{
  "n_layer": 13,
  "d_model": 128,
  "n_experts": 64,
  "experts_per_token": 2,
  "d_expert": 32,
  "d_shared_expert": 64,
  "activation": "geglu",
  "moe_layers": [1, 2, 3, 4, 5, 6, 7, 8, 9, 10, 11, 12],
  "router_score": "softmax",
  "normalize_top_k": false,
  "routed_scale": 5.66,
  "balance_loss": 0.0177,
  "balance_bias": false,
  "router_bias": true,
  "init_std_router": 0.00858,
  "lr_router": 0.000982,
  "n_head": 2,
  "n_kv_head": 2,
  "head_dim": 64,
  "vocab_size": 1341,
  "norm": "rmsnorm",
  "norm_place": "pre",
  "norm_eps": 1e-05,
  "positions": "rope",
  "rope_base": 10000.0,
  "rope_fraction": 1.0,
  "qk_norm": false,
  "attn_scale": 0.125,
  "tie_embeddings": true,
  "parallel_block": false,
  "extras": ["capped logits"],
  "init": "uniform",
  "init_std_qkv": 0.0404,
  "init_std_o": 0.0404,
  "init_std_up": 0.0404,
  "init_std_down": 0.0,
  "optimizer": "soap_variant",
  "lr": 0.00546,
  "beta1": 0.95,
  "beta2": 0.99,
  "weight_decay": 0.026,
  "lr_head": 0.0319,
  "grad_clip": 1.0,
  "warmup_steps": 200,
  "schedule": "wsd",
  "decay_fraction": 0.618,
  "decay_shape": "pow",
  "final_lr_fraction": 0.1,
  "batch_tokens": 131072,
  "seq_len": 1024,
  "doc_mask": false,
  "train_tokens": 730300000,
  "steps": 5572,
  "dataset": "wikipedia_en"
}
Below are experts of layer 8 (counted from 0) of a mixture-of-experts language model. Rows are named router (the router's row for the expert), gate (a neuron's input weights, with its number), up (a neuron's input weights, with its number), down (a neuron's output weights, with its number) and show model dimensions 0-127. Each number is 128 + 32 x the weight over its row's rms, rounded and kept within 0 to 255. Numbers have three digits each.
Before each expert's rows: a language model's description of what the expert responds to. This comes from a sample of Wikipedia text that the model never trained on.

# expert 8
What it handles: Consonant word fragments
router:142097099165131087123129136126084150188202040163149092137166172095073156136185124121168162178131198117128115100122135130156188131158101126115082139106130108136163145124088124121142139150167107176121144163189105166124147103109099125141115091114099133105090089168151121152126147173103082130081182197166166136150119074102085144056136144129171097098160100080143163107081099151133099109145
gate0:098185135137135125117104142142094160165195097105179097116061125088131123115131119143163156140098133097137128144081129169135161125134136084152090124125137153153064127121161114149175114150064171131093099156104125138043133201108125084130146063209136111124118141099130074121123138155063096132105179121076098099204198127151116126098172158137186085141137114170134151089109130166117157127158
up0:100131136155174180146125141156129220130193119088133114127067156164140120154089086093081101170181086106180131134154102124185095146168133082142115094089101115120138110127078176124138163099034148140140165127139156170139076122087102170130152067158087083135148177128093098094119128167104146157119110153113113117119152149122095112064110178159087129152166139157123171102156120146095153176109
down0:141153100129099111134127164153090155164154152141130133148117225102116101107126122146128141104138130068076113185111093120196153114126134128115117159105150052117122078122139126100135095124086124128057090198097187141155118148163113123144111113119142053086157050138137123137096126086214126083113152057144135057100126182140129145122137156135143156128114134144141069175090139106166074129118

# expert 5
What it handles: Verb complements, relative words
router:096139162082087166147112081119126131085165121109126122035098121119157127093085111101146173101116158077117114085065146136128167151137163152125100154093118141114147083088080083153090133118087171114161118129090121134134105151133129088117167107081111133131065103116165149108099167109104159151122085129120157114054116097165154098158139017198176185161110159170138113164137159092166133129126
gate0:089082168152077146105109082115089172106136145117105072142092089097099108145132104148134157141063174124152129109078132080118120168166171135134153081165146152149076158168129094112117130170080125101114107180167122193105178122127139168205126149136127153182096111093167170132138084117097125094136141153097117117144186126126143127157124040162156147179122114067167127117190180113093108104093
up0:104162079132155075104153176191152144171155134115125162085156139095158099168162120107111130128156107169046110151082101165117123127164148132202123129105112158102104107103125131102158146059200156177129111123120103103190131138107115123117138102166083139085154122133106067088124156097086189166175146200116150099148067075103092155110121118094078145129136149169132161123140086112172165162120
down0:140125129106113138092132135141111106129175075112137221178070148149100149090122207137100135120106149157159112125111100117153144152108087087097169148055130115079097167145156124061141112130117103147130147114169150135097144092136115159153094124139146099181152181102182138171117135131079127129116118112143113167126103159089152134000113142133117068111107064109085176128114081129091161156095

# expert 61
What it handles: Verbs and prepositions after nouns
router:114158157159083161198143140127073139100094166149140120066094152115165091147114093110125166097103117152104106172138091164092187092135134102149088093119148086183105096107163057097100148168109188156157116153137121109125133179129134159135105111110158163111119103102154114132083120094111166159117127091123125103084092116180122090161136025157119097125112086174081048160110173097130080132139
gate0:084118130152149121112153123137123152069180155191093140153150185088158127144096085090104122132086152132172119140180091121139133133104090164184182132113152133100079121151152195139089136166145087169087162141142143139117164162108160128114127046112160102169122084132121125134129129106136145110160168175064171149048113131095113063138151152162090054134108134134116143144200145146105154199140
up0:129137142112179179129154143138093074116149076159119130102115165114129137112150151145140136132116095122120194100136177171192175076128150181174142028125175163096109094108102124121137089090103149041124110125143136129079147092064127085137138119132163168144129097153083101109140097127162102153172125217145137112088095069169126074117110148067090096126097113127088123130130118115138078158143
down0:115105124171091147109137189123098108112110113064192151141149146157147134148038124109125116138075180132169101128140118121158186110182155134165092074165178156141140159112151102123068075082100114119149096118182143146081131128119161125158158091097108201051100129132129117154196134154143151114132074086139095149126145150124095117160160088143175097125081114115145124125084169160091070156157

# expert 51
What it handles: Verb inflection endings
router:108111070100094156173157084095130124125126122099113080034175131149131156103074087113159179077102103155136153101102133139150176098138167166142128158115129142099103056095134105087069098110121121055125102131106115139130132164114126091156119131066056143164113131161099142138173098093138144148149080149083165095060124128150112112118175044174165141144117140191153105149127126090158147127137
gate0:067073168126188099118108153138102160152119108188133089063196066156110123074102104119144126111128052121157183124156094106094163106090089097120125120098141149087111105097141132133166096156121174135080110157187131128142119125145134072146164140158133152084147094123106182140096114122137145077141151078078160101124110104066099124088129121184123101036155096106105118092127098112135109162169
up0:062084121143116104122075168139111138092063109132173122079247096205158079181139158107119148063120131138111127119163085141167108098186125078103116156145086150071090136177102198132156149141144152128121141175113096138142112130106108092170141151123181100118080141137127174148129118138104115109098123136096178125102103108097131169130147177078153116107141106141073160144173150116157119146147
down0:133125133189093138161184140180168106212124136123062161164167129079091133092103116181171147131111114070103117142113152119078092114155136122150109103078213136132147117128079112124084116122136136100145084136127127117137170155151130160121140127126046079141148125212167184114145092145106133155167120119137125071135124094162132075156147101118120207131146113106122102139143185108174181149167

# expert 34
What it handles: Capitals opening names
router:082152155171103108144047185147126158124117206158130143166082145130173137113154107097080134174134114164166201106140130149115099178154144161137096138170121113195112115102097161138126152119188084115079176142127136140146125128134143091081128120135176106154136127125215106173102134155130183114135159139144161143119098170109120169153148157165104175160129125127111109148193213130092156190100
gate3:147138114094105131173171130140142169163089128117131142142095081174126140082134145167097117164099092135096154174147111068174078120139114140073149195123125197125125134073116076139089145136110122139105114175120126125134175126062194184131132103127214064065131121115137132185138081099066120115155189127155139121071113138166180157092124165143115123178144082136150125097153093131125105111098
up3:097135127144098117124117122124104077115170107107117141093121174052131123133154143095168126080107158125139102147131161147074226148096147097160117057133127067136168115170145153134157116135138168121133100107095079117145085185156099083133124149128058170154134111134124138097105194147176155130110120145105124104138175125144107097154142064143121169088171217124091189185076139119111189120132
down3:114131120145154083182120138128154112114236125134133141141155159176127158135152155091150122156143133114121087126089087137108124107106120113186167176078114141107062099097132139117128122171061070186074162148174130136116114105108151138195142101121113131095134079213146113119147137181108162100121163127121088136133156158192133168141156083132157080185124091195159168175127109093133090127102

# expert 53
What it handles: Capitalized first letters
router:073169123166155073087065162078169124124168128144148163124072089088153119164149168115131088120138108138157158126124100158117092134104157126138128177184172100131135139092105160134108140106171094118212159176092149168095086160111127132140085139114125166146094167064129101167141113170146068128154153104170133177074135178137099148120154131077162134105169105176148142111069173117113137202138
gate1:118151136124157120115119183112141147109077142087158112106120219117060098144184124107110087126140129140071191096115124114110107181117177176087089139145117098167124134158133171149103161156137168092141117119154127180065188121111096132098145112124102118146131103120111113120153136131100140045126192172139157153128166104118083183090203140033112109181149138165137125166141087127126084130114
up1:168106149064126123140120078174119169117113100155101202167113117150118088152118131131171137193084121109121145131147138176117108083084116218129124132128131201130136133124125128120099167108146082088143118098127089078099106108114132197080110172072155080110141140160124132139191136132151151144154119148157123166151100177107144107144123230140110065151157112134184108132169055141101112114092
down1:082110099144140136153137141102094150107122146147148071108121180163093148114205134089108124133089136048089158141146152153122165166075092168112177143156101159157101143121162145141139112116139116164155079091197117120137155111099073115169108168186075155120119101087185145099140128151195127201131059119129087158212108110124163095083144157132112162143070147162155135154119111137136149126090

# expert 43
What it handles: On and n pieces
router:156126162116126055124139145152104106167106058158163175106178159124117168150087118146117092151130119078099198067100059167152091105182101109116111124159112175079078135123138158145147062112073177102121139104119066160132192097134100158176122108110113134125130090166101127182119156117146144167163079149108118121133178116090142164128094163122136125134115155122106104064101152169169101184113
gate0:157125078098076082106165126166094186160118101125118165105126127165170098080149098092064127049143168116131178106065145142117115135184106149110059191099147189142093139109170115171086137114151121131115140113122075106070141083128125175140132133102120101153107128066082087138136177078111127183109152168115143079128091161097130127105141131122098113131141143146104102109131230140100143143139
up0:145165125121110114141128141158145140146151147137180125158122053083102127112115148132136140083181110161058145143163138097150127125116148159180086135108038110101140153154152140176149115113139086122090061153128161174098155154104165088099097121205108165158159116081091096104189086108111095099106120132074132190091157104104171088124164149133109161186124140142160148092075123163203104096122
down0:154096097106163140144140132081107063164141054108098136116156176135147196125138085108144063127140136148150160143100167076116087112102113104160102104173222102166109117088067099134117099140140110127113101115146151171132070152070138151087131101088124115131115070126150152110161165064123100122194137106103206190142151106160088142170161086158154153147133133123147094111129146096096166159132

# expert 14
What it handles: Sentence and line breaks
router:120152139084179139195163108159155147100088189122055111021153158144142100130155186141087093097149154172142148163103115101132150097124112155129143112102135087152112163064161070124139115156135099101103157130089141157158142130171139143147122135095178143133089080160184178129143105077160098085080180124110083147102059108161144097134178100144131154146115154107124102124078155084150104144149
gate0:106183094094143159053165137110151116156139167098101176090107173134132130125180150169144089100104175182216170136083109110133133137094159114137177097180163069180100134114162084144192114116110149138090127111097103120164148109180142103139142105125160140141092133144152151146096143117106115088128198138157141126196121096145101109100130091132173127123159186073081115125110172207130115160132
up0:067122152121143136066154120163145081141147184133142172122133162136120099121133195166203134142127130159213145151105091103148144116123201140131143092183188096122114161148171114106155138128131155111113131170106110118189135127149168105164130129125152125129082094123141120118113147138119144103112142122167143126200125079133099079145112111107187136096183206067072139098092157200103063153131
down0:124141121091098145158162133131144126096086083152128103138127114113097154152193114134124155070169137143119149146167151144145179131085132108139090151115104106098150130110098126137102177137096124172137107166109154124095097136106114131138131146157141113107105122151163186127158084104169109077127159080151140169069134159165115140147165135230048155149126122139181093138121129123130095141255

# expert 60
What it handles: First-name endings
router:142133136097152131123141117095181140121084134112186083060081185138143123119111135105082149116091107165137194163120143150117092162096132132140131105156126132163108117124120125166162092132068163066131217162178122102134124120149120100143222163132145136148169129152174118145062102096134180108082188182063129168118134118177148100143150126150087130166145174167127091149145097071101100122156
gate3:161101124157127154131131092137132144154119102061140167119107163147093107159104125096140163217162064143075179164096137092091159104144153107148135155106158084122108111150089123105151217089177150136179069126099128181109170201137113224148152120112097154103174120123185111142125108140137125126105134134160162111166113075115165167133117101105125176125105159173167134171150102084153122159147
up3:155112079160185127152132123132186163166094120132109115148100150121137096165136075091134190193115100155080143145136128093079145152125178101173164137126152094105103134104101152144169202131162139157202116107128137194101143146094154140147134124101152162103161135113196091091163089156178101136141117150145139114151081112139147175109143131121089188111159165158182135138179078099175143143214
down3:103116170108153159096126060125175208107081113154142185135132196097176149107144119125113045156117064166136095134133141076096079126086111161174115121146092119101140136125138122124151112138142062114124145132124123134131121094108132088123155101142131142169170111210149207114172164064200176117088108096130131093135079103140175089170130147115136138122138113178139137085154120111157176105112

# expert 62
What it handles: Ar and similar pieces
router:127091079119127194117169144166079103141121128105074106150155102184175115119169140131106073155176142146089096136103140177135144076179096087134122192143118169137153172166096169169170102137065177175139131118158091076134104101099118093109187124111151169111139170119131140083129188136060103187094150137133152139096129095096139170126106160070118157099161120070113185108154140140126107114118
gate0:117167156129183155065153116135139103172162080139090118093055125175097182144141120093127140069172130150088144137154151103104138110102134125137136112101124136110168112093094172136076130133111124148110179105088156131141095124120103103158196138099082106142065149089149111105157172107096058152118126139115104137137139133117107148067138165161194102083135114108175161060031152126118106144057
up0:152134165087111117170168116149158126141049119133128128093138080201143132155104155144099094189058154132148111147156151087075127137065135128165173154155146150174136086146119140102139145181114088088138104140139106115114132187183126139073135087111090111124075133142086180137074087168149133162111159119124099167121071155175104158113107172096056148131092160210150156128128134160165156119119
down0:119180165164082155108169152132134120145176129150100117088103141152151152154125060112086087169182130180184132139171075140138129193072169143118133128148152132191102139128118091148018083180165127140127180146094121180136112118139093102123131130118120144147132120145165189077130117178083120064110109123116137122127086130131110091103112133140126164118185158114095093099051148124169140102171

# expert 15
What it handles: Line breaks and headings
router:156157168120177166120149116196113126126095168092116087072140142098156075108139178107115119075169214112154126183147118117164206161151111174137136130114109108123081154079153063128138152138117099116185153098089150122060154180120111162150100136123147116140108066128191153074158112093135096081116139109134109156128063186156108150126138108161131164147141157136114136112077175139111074114138
gate0:145132090126160131155120152130125146122155099101174082163139064178105162136124097102102131089132141073133178114108219164144130082109098139191121142111096117127201146109123114098154154130186150141122107174172153082116158177122126134116160118110137099098110047162105150103147095075136146206128098086116159127158051107133054110081104053118130116121118116138108164094126142085145084112098
up0:092172100061151116113215135069097139079146088113123151125209101177089130104120113115102088090064144132126140168140154077133160057163131170111140088133070084141164110151099160124122137099147139125101133177114139093193150136116123132140153141114112088043117139136091162151171151101117189151120167119054175095124144075112090116104077147139123124142121113091103107125164126109144133176124
down0:177093125117151165163155198177096135100119126077142134156130101154196101124112082077120137099137108132206082096182111187190142109120111138114148160134157093142077162091112082146178118166143148120134140092094087117104121141135162139152076144176153101106116131103116162092135097051148131118144127057108122111083064125116176145102107072117077130106126083091101168121108134130116194084133

# expert 20
What it handles: Capitalized name beginnings
router:127170153163184082159080162141146145098105141140170147134129106132169134122134208105143135127137117180132154102149125147083108112121144117147119198160182080116146144095127106104121146102155129092100144174088156091054139122167086059128106175154158153148191145129192037193117126197138186105145146096126153119109151139166096171131138171102144151147147106120112167117103157177162120177105
gate0:148141128118161169172131092159177103121088136133153144079062100140195119177171148144098149137126189207088118153140155113123084137123071108095116163128127098134076151143142103092161111157157145066131182096115133127080206176098141143138106120125115075129161049089121134116130119155185193171156170067145123127143132132171147128096163131092115139120107137187126129139146126117107095061090
up0:128090094099150162125178153134064133177123152142080137169165183156091144097142123098128090158066096110173131120103149151107167163095106131124090120160084145159132084093169133165180095083128142164134077130103107131168141122186118214130116109147145107130124172141161105113131122032085114104164143175163078097122165112056143081157146125146096107170101109073110125078125147160129142143175
down0:110167160134130135147100186115141111142077092176095155123188054108158073134089111120083088106090106170153114106165131125086115134068156092137112171128073096146161085115127139134115162096160141155149111132124084099124161128039101143130152142121179123140169089111127068126096188105113122146105179120188101093140069120112053161154193192119125129142098149143161086154145114096165157121129

# expert 6
What it handles: Word-initial capital letters
router:137213191105135094075102171139133163133087121140141151146108087152165131139146173119143163174073103152096166143107091105172109073191092061143122110138133083154162122135101168127141157085103136152060161165062185131140105139146157175134094168107076126138126126117129122076063118155118159145188152121148108155144108094118114183155084131060148139115151147111109147092084105153131155099173
gate3:121094122120089126164178129107093178157176121094140175145141142152124118096051149127107076139121073152112154101106081157125120096172158169146113090105134131115143123112114233103149153150077091135112131178103184165141123106143097084113160105179203131134093156118142179113097185094089105123083073129106189129138081135098135174115111162105117136100093162152130098071119061129128131126177
up3:122159150098192103136138127148067129201100110141140156108136168159150120154120126145112094108091109105144157145121104117131168123135191123132081061061092154101197122147196167112126197096170128199118152082094116170115137128098120099160127144182186109108122118123096176092090170125156123078116118123147148179122094085127163160122118135114130123164141106134116133052165091091124150161213
down3:151164167106128113092107155096100148108170151100129235124169120131128120167113149139089200113121114148080138166151179085166107071190137081129101090113106099163094111169119097083109093096105111115118157196102124120142089115124094147103109129113098169087139115138131163125130096153144186124145081123160137149114182101067122179153192151144160133098112145121087107174145100202162141118193

# expert 44
What it handles: An and ap pieces
router:135123121077134109122087189112148128147174131141133172108121077105147195115138103159120130062112136155113123093138160120103121081128097106104179119105143160128133124129071180126164102112159145110130071168135199124154197124065196169097115127145161092104157129201124167107163142097115103125185127152118112094185167126115186130136130172119108185156137098091212171148145151148100108173080
gate0:159121174071118120102110064148125148082113142135162162128169180137107162176129100113148141126083169141180152104110133105113124107121159106068073148163196126098187107125134113108148086083077118095137142101140098151150034123085153128160148127144154079127127074170115135122094148150113111070181112148146143142174142107149115151084143102120073062168132094103162083141109148183132128139039
up0:150111120122130144095150082098137154040126162117105153070198181144083127146120101116139145156121150160159127125163124181062187184148108127043117132155217119143162084145095179140137162125118142113139140118159130074092118140134137150120148145132186120151152079125138108130128150161142149072149144102091166124091129133100125172116130100105045198104146137157135143096186116185120076151129
down0:142112115157051091105109122120114101112148112141136112126112139096153159121133118084086089143140185165113057133169160106079140157104131140121182174132116081158106117160095146150083140139084102202136082137113156156123123078110103174157109106060112085106111152094171089019177115116157156089144089147144121039154126154094090146135107165122110112133155123178136105184144095121166153087133

# expert 19
What it handles: Word-final suffix pieces
router:149113076122106127139121155101126126163118083095125059117162149094163162130130136165092089094152134140122133095087133106179182146122069186123104127129117165103060100127189104087152125116175143148085088077179073130169103154143149116111169137099177154135180130102085138159106147070075101125180136103117174160147154127107069113113060158148117195131136091116168151089152109097136174137068
gate0:109125150110137151093167111100167104146164072131091117090064119103160134142114149140070119147146112124074166133111073100123157092141093162079172186161099147052171132157143190115101137122126093159210111091171123109147062110083156149101206172155190140121157122141150127125106180110104091159135185169144172099126127113155142102126140094156160102133163094133110163118138159136148136188175
up0:067141083106061063122188151077181143103146125028105100096168150125115142144138187123110135081123136114087138122101108097164104106162099155156110146153111099090149112121152170140093083104159135147159069087164158123150118169115130169195157170106126136139087146202127177114109176119121088139105149155123136138111080115127170105118114110122115152086124070074124060156109135138107135174169
down0:173101124090074157138098142187183086122151130058132195139179122109124080149152095143107165207136115109145113114162124107143120075131059104124168153137110111161099171115164215153119139095134116112185118134121170137118107125149076143132120128095112111074125153165121145101142185107094092168145143153108105160178148132076192146169145157151126214144169082148081149125125149114142095128104

# expert 59
What it handles: Year and number digits
router:138162143189153087121167111137100128107101187165156154172138146104148144193120156106096152124067137189127169102084159052079191179106103102176101136145140059135126146152084118156103165101100154052116155157131118111113128131156161181171116093163159150119082144151151101123114098142144165067177145087148143169122142165124135145117139105074173151110132170069153118157113161111147161174126
gate0:086089112161123089126151147153119140082123116135125119186138132126120130172089162180142062151194146152108083118074115121136176108109133184131121093109191115093135156151145124179144143081160093087150095118152087143066083159184131114139120115166132134163158103152112148097076144168096114139128101138062121105139120133100145155182151157111118192151055194086129085146195175118066125141163
up0:133118127094131144138155156135130065130080162120140196084143121167128123161149089183162107104130107121125097107154108112081133121082111145107131130110130159095178145193210127147122126108191191156123092119043120101101146132091102125113090118138108111059176133163132076139160169152182179090097150151097097159124112088070092091145087109094104103152113168137186145097157070129090164101154
down0:154156112181112133114162157129075092084131171155159137114087120182149141128132188072124178123104136142101123125142121122142090120158118069145161088149151153194198154075094164114049139111114184153148113118111114122138135104161145160159127153165158124142125102197088136120165141154093152132130122127120129176089157170136182107126100056146197084157110148069092176199147115104126076150117

# expert 29
What it handles: Mid-word syllable pieces
router:101102093053066115105155117139110100178183154093079141132121073077129084079087122095132124130099113089107119135125121111082138185067145080129105094164073177134069146155110135134154094135146091163151142122165155075124176117102093128102147138199133137132093115087104125089152123029112151108131152146110080123074133132108124141084061144140124145131093137112117144084156094149122128114052
gate0:098115125114083121099132135176098159121119167073080127106084129113124168143048128123174167087130143115073102107116097118101149130113113158008200088119154166155130139157177121071161089119137136099155138117145127087106128144087191148115108117101133106113106126087140093102171134076112158061153119158138063122029107172096165129100123134112097135129147134111095116148166104114141121076135
up0:164168070143155109131135106102139113137154107145153112114112116119095134106053157101095171175077115117126152117139129112107108170108086117129130168199075110112093072132121153093149131096112135126146103123209129149120129169139133127086125181087147170147149071093094167103122103139092081154143164125156110109214129100145128163178124092205111136177078120075164098200103150188137165177131
down0:059081093187139118131146187070167080083069183098138087130092105105164118098141094123147145137094110121112146136148136152138134096157144206084134125136142151098169102103071136108107165113101163123182100146155085119135164115146141178133089148133129126131184095174148104157128153120071137131145142160158116202169085146167114155073092096129119104152119123146140177091189171130171163194154

# expert 13
What it handles: Unit and number endings
router:072172076153153155102077127093154123109166087139156100131073133058141179134134118147143065119097109191156125083097141135147120104095158120131090113125142109095156157098106153133118170107162088153108213114109074106112158145142073068110128115086157111090155127178169153171142144076121157165059123130081146153136116079070135116146156124099168167103123085153111116059130147097156123074144
gate0:161143124165092098163095193108166126154195127109142141139089121150072149140145061116116142075162116109095120105154105074151098156119143073095102098191158144059134135087130130114085103146130108131108079125171163143064155062114146085134150098119168202132092131099087150151177160114156125131112160128178091183133095091122163099083110126092111163144129113107152165153088073085087152097107
up0:157114157180111134162114140145161144130177119102091125129110127120127155121119088075098160055129123152149149124148088100162175108102149042116108109189119145131127117045112137095126095125120127108095117153162136230143169112161122099144137169122131165127116059063145129150128126140134165115175106085149106172157082136111235102144084109157142103059080091114121187129101148129109143139101
down0:098138131091117178160147110135167131168110151134100143077116082126128154191154122141087123097177054131135122138136132214104102086159098102097047181096070175131184067153142125133132075141088104096138135110124130120176105113118100053108136178170077132107100130112128106163109138069131087085159133106096192173103119117124130098200132127178122121104129171123120120132129133099125152102072

# expert 4
What it handles: Consonant pieces mid-word
router:136097047144104107076161124087129142157106091153127135143123099089053111172156183151170144128191148067148139165152121118165091172098106080135164095107122149134156113100115166127096154099149154116102080078152145179081107155193117169057133102067131142164172158129133135176087087134182152119111125093169129162130131124108141168169106147082083154150112116146126128143149134079142075105070
gate3:115075130093204090109143085076080153152124089159127058071140127127165113194135186159147162155120136161122115191177110122175145153116150139099119150154156145132139099143099168084116143131137153083148118120178110105101161181136169149061113116160137100123129121073178138126117157155148106111138117090184142171096133141138168140146066118140166127093146082178127106160087110166081048083137
up3:114125153127209143186129141170162089108179154140090138118149141158117071148173161151128087155131128129171175124159167135171122138172125123087153114105112080141114154141144182101167169049082130138174101160066118169145129155170126111173163129119139174165131153166114116144216123109114127161166184135117160089151125145093100169134161150169165099087159158114087149088123090084153166177093
down3:130157074065129101177136109139115115099080099059097090132149103115125070178079099082168091163163103137135141123146193137106111105128131104108075138121130120170150133114138104147123148128142124181131106122121081071100167118144114114154119116132219068174117172117164060063170169120175167123170139132148099185124121177089142147112110057121124157130126137107075185099136088099109136096112

# expert 49
What it handles: Letter l pieces
router:094110124096154076100092159162089138182088116167174141174173166169153111130131165119102155161142078161131144115107121080163170112182157131172150121094084168134164073095083149130147093105115119134073108094144170126149121112107106122104090102099049132093117118151154172080082117166110158108104082099158114108096145086094195089168097159071136106080149163162071082129176114143149131149145
gate3:139166097170102156151153119169120138126124127099131079153139128113120046199124181093113143130168109114163119111104155105125187131120039053138126104135171156103174112122177122100148109170127096126117101141114141137125191150125092138050134091112098155157159093173177152082109124082098106165118179201139076099096150122133105158123149102075095131124142118157098086123110095166096052124108
up3:170106169160174125094118118122149188146117176145091152202153105129175123154134098144168158106116107086103150080115122144100156117117123132137069124139151161109192146114088095172079104124159130163100157084129162145150183139113221179147141121114138158149120131174197104115143090138164077121088158164107120096139151106161122165119116141148079066082148196077123088075100152137085102169144
down3:129132112119136178132098107151062103145119054137068107163140136158141107093130174105136111172175099136131106166113159111125114104133174097130174086102154154124153076072137146142147081113144079161084128158095125177137124133142095195150157133145180110104132139083150101076137156194196154065124099090082119168096066107103124156089127117146129093103146040085100116116117100143105061151123

# expert 45
What it handles: Capitalized word starts
router:183125174151203110102143084150130129138122128129185113159088070109168104087155125102170102104159112092145120124121144145111121113143163121124176133065117047154153167091153120148120139163116139152225161207150192133106137187142103197118138181106133137129106114094144125097102115169145109137113144095161102130150075186123079172128101102116136120125120089106103154089087151196148091158151
gate1:102123129150142162137115141160153097176037087095106128162103093136107143128073129155112132161152160059127112154155149215161119125131170147128139138146135083105096158161146110105117106216162162161067126143144193050102176153094095176137169191124063132113161126130118146069116141096126188162108111103130105137138172151108110128126166101117098139153164120149104125141130072126069115143087
up1:146137070166091127119148110062132153043171151137144119121155132127080128110108150144115137125139119139085142120192160138142124144102150147105097181086125178104142092118126140114172177117113113103135105077151083113186058061106125076116093110095160127157149146096151104066147068104131080089147187115111237137102152076157107081121148183166137132143142083116135139140147138117182122107147
down1:107089125122111084095153112131209119125144078132116103166143101078138161153134164164157196130091141045106151193099052186096090090083157094143147130115090129139118082133121056141106104132109176137138194130163123168133111142110099095101135127162141091176142093164133130124146089145139110104140131152147108124139132159146104100055159132134141083135159142144116125128095149121154248166135

# expert 24
What it handles: Table pipes and newlines
router:139156148125148212123133101116076100127151110158151150115073137049109146116141126085118136099167140099108123175093117173147166109117139157133190173188162118137112159136120085117166156088135139149119146115072173137153171136070121104131116150116124166138075058133178144102153081081144082123060123156175148104113120128100098148131145062194109095122124187091082144076067109140090140109148
gate0:127162131149142110104082124132114105146091155107124126091092087119166106096121114091136143176141168107070072125150144124134177122090081104156155059124222107117045150127134128141105090114108132184144186086134121097122128131065096212096105178129100150082115151132150072102156093150096114143158106120155102132082155122152165149157114150185147126122042124111182136150138093160111135122069
up0:129152145200144138138096154151143166085106110145120101110072190133096161087129159128095075126134121142155113123130151086185176134112152134086137160132194186135046113094109055151150114180177083108131128074196119124082134132128097092166099112151175129157135148084158106150185116113083152126106104107154104139110128131185130168141180107083103104077140077092131175109131167126161098122085
down0:062087115097091130188176120207114121114161121151138162106207153085122179167156128191120125087089136173130135109082118138171137133129143141158157102163179160073109106114116119099132165142135112117181136153156108194109068104150084053170090065100105161179116128143101150112144151133160146092139122081136179144110123153128132144139142149138130144106106158086146179155153136051105179122137

# expert 38
What it handles: Er and re pieces
router:126133114119113150124091090105137096135088093113070100111090114139098124154145135184143077115161109093121141114153119173112076118112144133133182138104097154167147165132135162090155101115123116173197114059180080148103148075174121102063104085153158107161093111122125075166085119085117108110140123092158158093069181145096191103124121145187111124113194162104114096044136115150135146135055
gate0:111080100154138106104121125109136148107085137095163150086114078113118141133126195151126134097128181169100128189200108113111063086097072188127083164194109140063164121132112139080182108147162126108198148086080109069129122104113101134085107102120087140142137153137135140185116153140112182096188139093110110089091094108149132093114124145058124069150143075123124143116131182131119154122154
up0:162112094130149122127166119110166134154129037176063170177153147077148130115141140112106156104092136134157164112128184164131152095136126071124133175146129106153098130120115135159145094041098155181132072164192125191111113106147125127136152116132149169086135099127104147085050157165136124128136088148122066090105135149113149092092110164155119174172122104123144173093157142104131095227100
down0:117099150087120154129136140088117143122143101126091130102122118106115174151141145121101146086147160116152112124087123153128156103131154147225100146054167091138082097106102119149154202109140100077170089145132144142160174073105111111076063107042135183111088098150119135069051121061111175152121175091088108156119142133082077119103165126116085136127157128118143132180120141144123107078173

# expert 33
What it handles: Digits in numbers
router:160133117144107113093150073137089118122094132145153084141101087112088143085092135206135117184068154178156157119100148074128133105124076098148121079183117071191112151157113132137115144129119152089146086158147172072146136129111105062140172141095089065087158082129140151165087089146152160099150166121181170133122153201090099098154159135208111114104135113095154129138101183104125136120116
gate0:129110108111171077124175073122111151173137166128165150088087111154124165127097161141057032153132114152140119139110091121152079056139099202079084112151132124111111146151132126160149127161190088109163161103109145156088145110144143092140143125140082090059116089115144169138124140145123092147105089170171088093090127130095101152047100105143105074130123103099096170119139122188096147106085
up0:176133141107132165133099135071112154162110151121162099138076093080094100140176136147089123169106144125204139117137125179154135112146087202093136121171144153087086124129094090116100111156197128083130134081166113093126127137121156114102165139163091163121142083136112162062137119132163087244144141179118144099086161134145072138101069128129171141114163122076142157095087122141142150091082
down0:128123137133095129161134094130174103102160128059146171110238104172103122182159113169140150087105165146150146136180212127130129181166121123147138111116089100162075124191124127125119152152121112143118150134082081157109110111044079140130126134101116171122119115096142142215089132131122151091091125125167141100140142116087087187125152154118164101093083164077169083091144130124139075112139